Experts of a small language model: 320 squared ReLU neurons an expert, 4542 steps.
Below are experts of layer 9 (counted from 0) of a mixture-of-experts language model. Rows are named router (the router's row for the expert), up (a neuron's input weights, with its number) and show model dimensions 0-255. Each number is 500 + 40 x the weight over its row's rms, rounded and kept within 0 to 999. Numbers have three digits each.
After each expert's rows: "gets" lists some tokens that make up at least twice as much of what it gets as of all text. This comes from a sample of Wikipedia text that the model never trained on. Tokens count by the router's weight.

# expert 4
router:504485540484535459481494516548530520533523553435464482501504494519579556524537496528516564512491488424458479497433515460482469501504490512496460561389455456437560516498477512463473529510522475503454544525529521538482503544547504536474554568529510533541502396446485522508431474505504492492452412439506458512569500485411469474525528500585423476503523459549553524427474442500483414451495520502514442444571526541594518449495436566461563556462522576534514514429464561432453500489475492478480472507433531436510547509509549479479408469485553472543493530504487545454527454521487476527493506482533558462494550552436499498547520548467524526546520510501528559444515528561475456511538538544515545530471427461532551546432559543503508544533554543501466493537578520529502516505460527
up2:427512541398473578544539490531510531497504570494535537433453488540505524552540483498549516526423539478548468509483429538468458486536481486479478442517528556487600542510490524500512460495501484414406460473474494595476456473541529487485505568523579455535526477463489530507514485526516560523500420459539510464530510474496460492532391600574517512468528455483501558488491529492440433472551394450496495502520498457500482446461477442552479532488532533526481418536435496499521553501515453543447512498452482516455475464493407506556496477486599511476539472500512494472511490553452494458469439535469573480487492490477552418515447429508494546466508463488490503503504509556517563544494455483419451514525527503537499498472590453443530493525522586516495454524521464527538483469480518
gets: "st", "str", "end", "form", "serv", "c"

# expert 22
router:455520522533481465443580464523571489545526497485470548504466521534572531533554523465469493586487516468434475515455464469512537486490481560516433549446479540519453528533496489451460501585474489610464498498525573528481505527511451520482485537543480580492516477450468528502494578473556500550436501495566469477560515462505488520522464452485512512553483460524484565451485516639503434435543513555551529482484482517519439471514442563483539537545411480576504533459556547488500495463484496493518463476459510454448450455529486593493456474503545517538527521515531511466418456496491528539492525508464547472545488562454494504566558526511479522561496566509535521515496549557475441506584569551537509513520499467501449542446573523490525550517584492519428430477540531486508471455443496
up2:488475556550456539522498475500427529523449562570499517488460552577604545515551502487432558454481537415545487541488476497484423497495566596531446511491505500516520522503436529495469491560505484527509469512559469478415477545473420493498529448509586529542488628512483503440488529517488440484513476480478505459557427499483483479469493487455486513504546522529527538538500531439452424479562512564550575471579557467526562531478540513456479461483522543510486516459478530471543492437522505442526572434469554517466484520501467502538472492482466435548512522512445515481528458478514475473503526490575425503509497539436517443522529543491482481440490468497493484542530488537522458502465534407469447594517423484509474537472417479425452459458484452507459565502502497470510518552465523
gets: "s", "r", "ul", "as", "ag", "es"

# expert 14
router:467460419536518454487492508546630499543487565490493503528526558550558492497516490512400535542539563434474461445480454497516487506468447556492476508488477494510517487550485478482556522547487477607487455514547516547548463506521440470490464464530459560554502484498480481517478553515497516514486483483549458423509578452442504567598496453488499533548514522594468566480503547523540502407511510519511511484520547585466485547529487489519545463495418527519487508460498513473490457436476537500430469444444481466477506465528515556469465478509530506562500509536528483459513487524483524581505528558500538483560486518433522447542549537550459520517480517467526530522506557535473457512560602590492511569500425501558448500483546545481515570498586423491415450511513552522502484472499539
up2:540451492510515438570488498484517541525459526463507517525472535494530478491514481473568521503459519464434493573468518467478405505560484520494515520477473461453457554486412543561536555525488502514441480459473518470530444541482473464505548409501531588515428532488529436441476457579495437487490545523509517493525504519583476483478501532534497468445499490507423542552595574489544460574508501493494536468530507471564461507540491501490509510595491585547537475417522499503542495548483488478491463452440422443550442521457483505501455520485505504461513613491500441415540550552526494535540531535567463443536483539539469455459491546490565473438459406469498487548430552460550567548489500475546505539503558532523469555456537461519517526496523550482507543505515532511558468523468512
gets: "op", "ti", "of", "ph", "c", "'"

# expert 8
router:461504496535495496504535454512536504572551543472462504506473530592537524541550471443443536538579536437475453504465444553503487582494467552465474530474536533490473454526443570471510505600448455600529481515523545486526477478545459511473507475540425521528535439525483515504473527513551477566529507475494451479538529506455499537531471484484455486528521525558501514466509535568512491408563550521532493484550517562536456516563492542503545513572455536492477543470500497473514424468463525519532481459473517438507480493480503558510460513416523501521465525497549517513493542522489509526582505624487522455583437514450510511532540524545428525474463506452524482497551578493483456468610584552503576570499491482579482533484521560486541544530560471494462468497493572496466530452445557
up3:527527525515536607488477450503433522489568525471501470427518482508531481455545494450496451532491434493536525522528513476468546631555566600455486435495515513501457473525437522437564550517501485534504581532477516475522514564504486553481517519508441497497425495475449548510502530461542516520481468536498533554525518489521569512454504468451493518449551534456519518562500476435493504523545504562541494522511467553508495560475525492481530539493492496523506533499503509538558513517477450448484581579421490518594558518515467490588489558489507481507500524463521450541545583556478488442481552431539466452523433502500492563550482483465493453533504481543492507504481543439580487505489579500562410436474497488612466495432482455457548499503424514535440495441493527516551529486498457
gets: "u", "om", "el", "ip", "ig", "ap"

# expert 17
router:435456437474417477556534467547542541558565583466448499502451477562523511520496489458462555526545543472472446448456431485539491545528505485484522517505474484434478507493431505467510487552463466547514512492637506476514428522571486514492504507521460551485494442441449522486474533551547463508495451480533485496520513521485526547527453477467420499534539516525487595453535531568491550458512496549537531500498535557529489471473467439468515540519442508481506530481492496506475484510479501482528439553483547486450544403464502526468430463504527516522499535512557519453509461575538516521569574522534552514512464503460532534525559537543485543428508562453530530444532545515498476488615514535563502530519490487537505552441512554414524575465533517443443488539497570478537482442396511
up2:492532417547556445506532511571438536464434543458493533505481555553435488515517510436434520507508479514469510543447516525479498492510550488477544460440480474516506537502458443453510495474560523561477527467487468522540505415557445536563519467531507483481456482504498486593527532500462506590491545439491537370482533432496485574506531521364510502490480412565527540489531482527511499446546453464486493499541501610518463541463507435436462541478471557570530494484469528457558514437526520543494477434480505455513476473544495504511536459525502517466508455466423465467418506532486539555487450516463548485567561515534446482562459453467524472503520555561517525486521513436566456500537501486579494518531524552490560530534505477550562484491496477550476477532496544517473485439473490
gets: "li", "ur", "at", "et", "ut", "mat"

# expert 38
router:452421439515499439441520543575556525541537551470422512577479483567525525514572527439476509560514497476436488529430466506522531522494483507488480567498491539461512409507479524460516475562453483568480515541562541537461451537530484501467497484524492537491595475547437529502516549502509487539529451475503441491506569471456528467580443481489507457510509517541474460506418542557525470492562558600465549480532497532586479491505538468476528516542491531520538544474522440476498484439447547526465485483487464439504462525529576554439476464463505532523468457567550490483510508551520540495556522569506500504506500514473492538552495515508491522416501451505526479477557570478478468429571579544494527555542502485543467533458518519442587495511505402506426494531508589486468495450450497
up4:501396492520477422549462483509460500561540497526488509593564481519507448533477489469541453423562546499437475527478482540542466537547496445509491519435543442429543567536581563535455517499487473493434485440550544542539504497506495504472490486465561492456562528616481466482525540419501518518548527479465457528461580515446587468548506594524494530459584606495486515520515408565447511506447495524510461449526521498499446542470502459436515485571429468513549446491520458552527534473508477523486473492452531495537529522497478536530525523452468517503464543470472521431428505462482544547467475442534551541533580554470480508518525505500477549511468518512489474520502495506585529470570468437511525505480450535440466506519524546509508540467503540509478560468490509502430542463517513
gets: "an", "'", "-", "at", "us", "it"